From a checkpoint of a small mixture-of-experts model trained on Wikipedia: a variant of SOAP for the experts.
Below are experts of layer 5 (counted from 0) of a mixture-of-experts language model. Rows are named router (the router's row for the expert), down (a neuron's output weights, with its number) and show model dimensions 0-255. Each number is 128 + 32 x the weight over its row's rms, rounded and kept within 0 to 255. Numbers have three digits each.
After each expert's rows: a language model's description of what the expert responds to. This comes from a sample of Wikipedia text that the model never trained on.

# expert 7
router:041141111120067099080118103094208104093052145152143193149175062138139123119124142153153129117184165099112146169131159142096114170146108122177142125117090117092131168133131154162096112124097137059094096074177130130102153134160118059121122136131143153114133113082128118144105089080133149142140160062141128099141164180088130167159158100135118163115118082174102172129138168163138130083176049130133161147113112100185150180173144186165117137105085155144147089114106143170123188120121107105093119154149111148096101099094150089091157098139065081129137139138122143086150085106115098099173115195126153141103156108139124118091104103198141136075132131120172130135142113160117144178140083093144122197193130201098122096141103158179167083171103148102101111188096190131114152151106178
down0:087114099108112146141107051099145177117138096096101125125150123106129089134058093162148143161099130140140083151108112106111144103137106132109068122121119145160205074222156089042159111172135177087155107115078104099117111073112111103090122154139106112095099084161150119071140172077142112132099123155172130070050142153094104137079095094158128132151135149160208119114140120124188099088133132106137057111126126109121089156129206130109174107099116111169102166117094115139137121132194120149156169187146113096113138124116153063156136176159142134110074159161098145137093121126095155087219205143153201136082123139154117152154056160162149076092169139152112166151163141143136107169156108134129166158141177139150110149137108128101137065135101127165093131097124168091145129106121152
What it handles: The word the, plus to, of, and, and first pieces of words and place names (t-arget, I-reland, Canad-a, Cinem-at-ography).

# expert 3
router:126139150149210110128094105150126139101113105087156080158163111150171118104145080163110087150129066118137131150127088090149131112135134090136167102118173164194038126094093116089131147186169160078102087159146086130132095134096149189127109134170156176127173113155080107177147125133116095172157150155073127158083132074168140147186147143131151107143183075221092107098148095138184128131126154109099083094143136138101062145170133048109133083132131073121101143082150161168089111127141058144131139093154109164114084176168124136159068106143130109118061119181131186081116072142096168115125146092103145143075158136143111110129157105077137159157133103135109146120226104121121112127167131119099136162106175141101140084143144139163109109078120137101109145070126141088116191105138137
down0:128145113048135134133145059174183137104150157158128097085204135153173180079188116150158138079142126148154127108157136128125135144150178159202132142134128165176122066138066127157096105154163130082131118137120154145098137167144099080143078125126129075147130159122128115117100087134143106093088153188137138182163053177131122129127172134174112191155131114137176087106169184123131174184116137188114135121151119090080134182095157113127143112089144159119086098114145124118126130111156100125164096098190140100105142161085136140103170093192166074127117130117163109043189155104090172071149156169139095150148081140132179115176173096128132089158146178110148122145120119126125083192101052153090101117118193139124148146130162134132114065124094127121129118137117146175073083159134176
What it handles: Inner syllables like in, on, ov in names and words (Ukra-in-ian, Kos-ov-o), and word starts such as con, se, De.

# expert 8
router:142171101114107096149125120171076060118093125206178083167168226083084115149167102137133098149159139103145176104055145170107166137112176170140115122145166103069148160144142173158164086104124158178070117140177063140112169161078118143083078120141108077175120126140102145082170105104098105143145146182125138163105103126157175099113080161137148094147117113116104128121120147159119044108118100179124132149127056164125130159144128120120126146141165135111131191166160109181116164140139125088108148128083132192175112071082141121149098168073150160128144093175107093147186104152123173165132133111133112147146096099147134109104140129153152081123128119174137158113166158099167092131118106135146057108134176098103104154189089155084125140112097184082133068142154117137168088143063111
down0:114142103116151082125099140173160129143154218113125112162142126103138101133110186136128160170124195110135118172119178189120164103155151077166173118159141119119123111144185164186128135099106105130086076133064096135153214136159181122104141201157179133147166184187143082150104169117184155187165108192171129134161182183117165121115110122085093132111133059098154169086171119130138138117085136118147135109154150111147121148094137089094128092123122130138180119156114075162119173105122086121084182102127175147108148078101138135140105120086169127142164151128049129202099166125161136200096124084142122147167188094149131124155119125108077091111116137070174084137117095124141088076174102145177127110151152187110162115161117106116135144121163087186127153133111148114153101175102118
What it handles: Pipe separators and cells in sports and results tables, especially numeric score grids (GP | W | L), plus percent signs and dashes.

# expert 10
router:114142095143184133154067160130155100155110153094127183130125118164137161123099129137117087157122141133167142106148121135151071125078130149117225186114151160120106090146167059125130147146068131156148134166127099116130125154169110128191130158085103107187158126112166115128109161082125090152124094078119091181139104110095061103121112151164125042156129137125172126163057156083086172137106099093116201139107116131103133144056136108129096179136128144138091098141104139075082119117116172175112134144113174134204097066168126116114177128113150121098074127131100070163074155118174187140099121169097124162109081146081108136165124128079188110110135118171089152157139110130125135153143122111125157149098073132102143155080149195096075087172138142104120124157117087188149062182084077
down0:131117122067107134177158116153103158165215109113095136100080095145137077087117127071125209170114121160103170143145143111103113076096096113098101119110152127128137142141159139128127104121159111081087148100145092122093083118106089075097135077125098132144124135122185128114250121103106101162130064119134169085100109160140158122122158123108156136118122153139141152132175077143158133187138100078123159099137147129124109111164123139090089126106129125117131155190148142108083182088161067174180115117091163125087150163094138097143184088093106119122082167076110120123117120112132177074190130114095169118103114110194134120178088177103137155091143211122139088166177154128067154199097072116176182167139108137097110156122137065139107124074132102173071144155102111098119167126170115
What it handles: Final letters completing names and words (Castlereag-h, Valdé-z, brief-ly, Jerusal-em), plus ending pieces like ity and School.

# expert 2
router:131165092078218202112097141107187099111162159144059131123095097145157140079109099110106130121111088109114152116114139107125139118114121145112145113161098166129123148124170143118112182109096064178112124120076063159170127107148099093133131088095131141105083120130152106125121094139114154127123166162134159116184174143166152179165135145176161124135124124176174085150171147113142121140126181109057122071145123081207084142098109114164093107155119168133154127158102155116132110179135088149137123092160155103073122195166176088101085156086181124118207138077114144193195117106128094093157182090129093104151123140133141092078143117114124181146097112196081092100061128049092087070158155165120156131131098134095151146137122107134151149128101152130108134173136139145149155086212103
down0:131109110130108172118114116091155170095102131184096156175122144159133135143140151123169124125185088138154117070140107186125132167110096126117160090119163124127138121086172134168072125095087085165191158116080132190090080106112181142054141073095103103188103085109144175141169204168155168146155127124144109130142119123119107144063141169100181087139113140159136068121204163138114101096100079122124106138105141146134081116103089123097187147116209090096102122079113064121099105157120144147101097188148134120144176162138124147138123123162107097079121196103126079025113124167134172109075137158092115117127114118145092127126101147174076139133117118062109188125181088085141135155106100045106135158159150086097161087139137113116133136089162146115152163155160148180115118105113116
What it handles: Line breaks ending table rows and list items, word-initial capitals such as A, J, S, and ordinals like first, second.

# expert 11
router:124127101115110060144044100098082127151113189084161097179177105084133206127116131148098160193127119114139157148100137112158147153172140122157141099116157151066135146155120172178130105146145159187119116205136123141119109083112116162152098142124120111081123147161172114094166143186156120095180155112049072107165121122138139132108183143104110107193139070145167091161118109083134140126110114134137119062086154125173193162160100152108164152101107203092151186146144129116171096109148099110057124165118181167112139070144090086117103144141129114096083153106121096099101108123112171167185094124073173185094132150153100094098111126107166128131110101089109138131127162115141147140129088139148185155176140132081169155122133170145081129124117085049077132130152105109163092158130064
down0:104195080198120132080137157142160136137111124134100122127144097137145155085123177190126152145113102103111165160069088063156094071134147154138188127085079092175157167080110123142169141118128197156137132112098144098169151136155132139178138081141120115152184099160134079171097171125151100135108171182185158100124098147114126130075138141096068078177151163109122077110078143125074147125115117175114113109104166142114172143103110125217117114116105117163168112145180169144124135125158125085119165070158088174098069116161121193112109105108119151124175119100132151107156170065088102124105134071124126120106131118120125110144155105155131088117122102133167144129139126099147076068182112174120158131139119117134117188086155153077126050147169143069082125122066210148135113154092072
What it handles: Prepositions in, on, during, and with, and words merged with a following comma (ation, ed, e,) in running prose.

# expert 9
router:073084138109120150178145124141107164186187166120152151133158143151132079150166130165113151121165123123112048102175156146195159111183139084116116136149132082115160114108122109159146080190141108152143172143115104129114168078139121121131169150139115100101057121167116156079210135173132122143144102100115119115120143183104135110184204074124096173149084177176082137096084088104102080105144095142186136129085105109092133142030104144114162131079129129136149136080087107155091108135180142088106116126133094094102177114118141133153119160136151085068150184119099112158159124094077126115120123192166124177145100125130178145056060116200123178188189172127103127110131151138112110127149182117091113135101155170115156098115106126123129128119089132077176135098141120167151133123057104
down0:132104117092095084111127091145118155119058110146101180153108121126101111160111101100073159128105084163089145065156103115126050104145130075120106124121125159112131111102115135123127150102126090141145102060074152088089101090139125101128133110116213169125068175107099078144114185092087152161219159106145118094101112123129124117163131131126046183102155100116150163043152133076178104143117105125092106076169133156149096083137167164120127098144138100155133148150101117127129084125162188156062128141110092159075088099098124139092091121057172136145098159103160113139146140089129180101058099137162081146148098054130084096143163137156100185141165120117186133116165096128163100082135117112114142138190092115151109110121168108173136105115065169151144129089119167056135130116091094
What it handles: Digits and number pieces in years, coordinates, counts, and scores (198-8, 51°0-2′, 1,11-8), plus spaces before numbers.

# expert 6
router:129083125146114156151079164121145165092162164106146142118111122140165124098159114108107153125110180143121141162111117168110108104142157134113082129096140106123168084118139053143193160183190147178085120117054156161158093100097148073056163150133160140148118092100132113097155117073101148130106125125114129167066140102171188088129115121144133115088116174158119141103053170077202160151133139138156131118166089127134177093182140096160197093098130065162150130137115124108104102071115149110122094158136076068061147126145162084116149132181197131144111150181150074150193118124150076129160142077110148148108071128111123105164161137080080081123081101117184089133188088116179131108132095107155120079131086089141129148122119154063119116100158126142159070134074154095080115137152139
down0:131145169147117081088076158200110129112197099149107122137075143128178158095176122151149161132143177140100104151126108135107119140169202162087109132117173150100158154196125129132125114142150092140134133153132126170131124120173059114116114134102131110146139150137128126097129147103107108156194111148126156151153175158112141110187073129085107153085127188103157136125095180064156160124201166091176095096115076127172103085150116120161142178102124160078131116111109109103139136104161111044100154111187157141177115123175122156179137164110128144122193129129135151166220081108149094155116096117082120159138044160136097158177129132153144193068110171111157157088121191109153136086105170146133148117078135132134106082156134095115154228151125127146152123096095047109119117118092116
What it handles: Hyphens in compounds and list bullets, sentence-final periods, opening parentheses and quotes, and pronouns like he, who.

# expert 1
router:148096140132084155111163080092145127199163117118135114151117165131144087125077124124094113131169060189134160086150108113103136175146100166130135155112142199167192084147183120123086137099142135072170114166122154153110128113179107130121148062097131184119169167114138141120028099156147129090175120139137131126138140092128157140105110173197160143128103113110105127153101112112189160142104156172187142111123160148136099114133149129105147168058121187143119139073139102104169123137129185152102145120175081167094145128079120079158102053061110125131146111090143124059096125097107100142148080166062133071169109106136114122132114130112153086163085193123133080158085098118168119103160133205190145145091071117177115140174149115154110134159156122122157142074165083116191107151112141
down0:117138118136095136101184104139132123129126105134119157120133141099193166084081137187124115116142122158111106128141207166107104114177113123082132099075159196156136096094159061129099141132145128140097158138128154038090156182150119084110183103193115145142143105160104103176189127131117134097160147101107124123109192183127113167084153131095112184186153162132110155095100204194060076125134189112131180153170084126171155135059101144144207134128128111152096152210101116166085103135146113139126120118166087156158184227116123121130127113143118175136051132089113102178140114161162101150115156157145136108121130132139165151124143113147146160121104121117125176105162151155092106151109105156121134128126164048049107100084105108116153123138169165131097132160098141125116092185125120
What it handles: Word-internal pieces in longer words (bigg-er, mar-it-ime, An-al-ysis) and prepositions of, for, by, plus adjectives like main, new.

# expert 4
router:133101130124167117199050133122055170095055147137101143177168190132092155144152179119118155139042100151132124191154101100092098159127149094109099133171084175118138089122121104148138065133129141110156106122169170096098108109170088146154117127107103098133217156128128162185126142147090075108108135134132159146131129195125108187118092153119066113118112137116131111166084141158186117139092093107158100136123102164121129127132146146136076154126130145125044128120193155127169082118115144146112188091073162117111108116178102156109136132093094114143129109123118106097153175142156170147159148047130100125137113125090097177193141172117128076108114106118173082139121103147098131084168147097142183159147200135088073090144178150100110100175095080159157124119127103109058131157158073
down0:113103153076114162117117109172170097091136138103100103126168165082167127122150083129095130167154140161110137122166110168173086131110154164101097100104075138133106138171160102183109149114139179126089118095138105113105131173189104206066087130148152161134125156071187160145162142079147148113143083174182133158133127113133136189092107157132133053137077101168097104122105121108152162114081094099156042078085112120121122129192179165084070168174114152179089118120113145218158116094083127127106108175150136159066112131132069087129130098113074142114139073098073086193087174162156145137133139113196115153121174134155120112132108164133128104179151142117107122132079182120105063135175154138127073218126135151127093157146144123112153094153108123156123097150124132130095133101132132
What it handles: One-letter word beginnings after the, a, or of, mostly consonants (h-ate, p-ay, H-onolulu, m-usically), often later split oddly.

# expert 0
router:123058087194153145099146214091175126075125089150163100091152101118119140103108153140091154157116170179180106198146135100088113162093148134162157109119123137092079187118135146104125109096139196076147096088144094051137136124119092165154106152145126069125100124151059141149119182116133099203153088154113132149111135153104131138154127143159061182091155104104181160113171125108119120144107139086094152137060124132129158156124099119133076098157133170060089125137147089113133180164154119170160122135102140108184113170191096149128124127085109144161163073106132105123092132155128166125097098112125123120110111133150127170186127141137110219099186097117156096123139169167100158070134177095080094115150141148193126165101153104116194106191121130132126127137076130076096161128080105
down0:117107158124149098151134093154105151136146167148171158151125089138096144151078173110095095149180166129093141229152098132109076099082116110112130115187100088147097105103073149107144106131141161210129156072078133127158149078125155101100137102111111192134159141118100127124148149090134105087195199127117094082093149115100098181105153147087128175147127139106177150102113103109094168080119112154162086133119150145198113076139092143098161150131146117167148179099081157175136142130116090123184131166115148109183115103232150115105122175143080109159108131139162144098109156088102129150125106128204123165147219080111186140093135164132121130143097124104108112124174145143109116119147114084098166153083124021074135092116137156093130143138148120145181130120173137101067094151171138
What it handles: Copulas and auxiliaries after a subject (is, was, has, are), plus and, or, and colons in infobox lists like "Phylum:".

# expert 5
router:109146085144104168130137170132126114116202122072123119084156174111120114155155159168137113161100152169128035092157066131110114152119122155145079102154087095135158173059145204183138124114104165182135199136121133092091108133097156152073157150102103131113148076120179159086122103132107100161127142152099143099125131085149117161067131105087168158135121115048184139191134086103132128107186146109131123125162112128154177084089153138101116088084125142149148113147168100087111162077109149152116115138227147171083156109136116176178121140084133153088164120121134169132136171132167058131143132096104139141156132092152145130111145128154135086145149149086126100124081147117114121147157113089133112164181187128120127111133206075073182170137144097162133170192150101067090126125092188
down0:135162145112163114123094110112098119143131164191133131119134108145137109109120114129186121118181161132105192087128086117148136041070177140197177150084084145119104155178164131096022099176159149088173139141113110128130139129112149158160135165168181186133098109128077088132167166100088072135071184158088083124098071124120138106155150153102123135089153104190154100146138080168104120124120105132087119152162137152067136106133185083062127126140064119168131095128141122139104134108104105160142091135152161122144143154158103071155189103163186120165130156068153163083110155081062144119106182161137148130158117147147087104148089122141138164093118139121108129166198127093133105078196109181120160145121136131113167171064132127076129143088119118117070099125134088173121154105125170
What it handles: Final syllables of names, often Japanese, Chinese, or Indian (Kur-ata, Liu Y-i, Saj-ee-van), plus closing quotes and ing.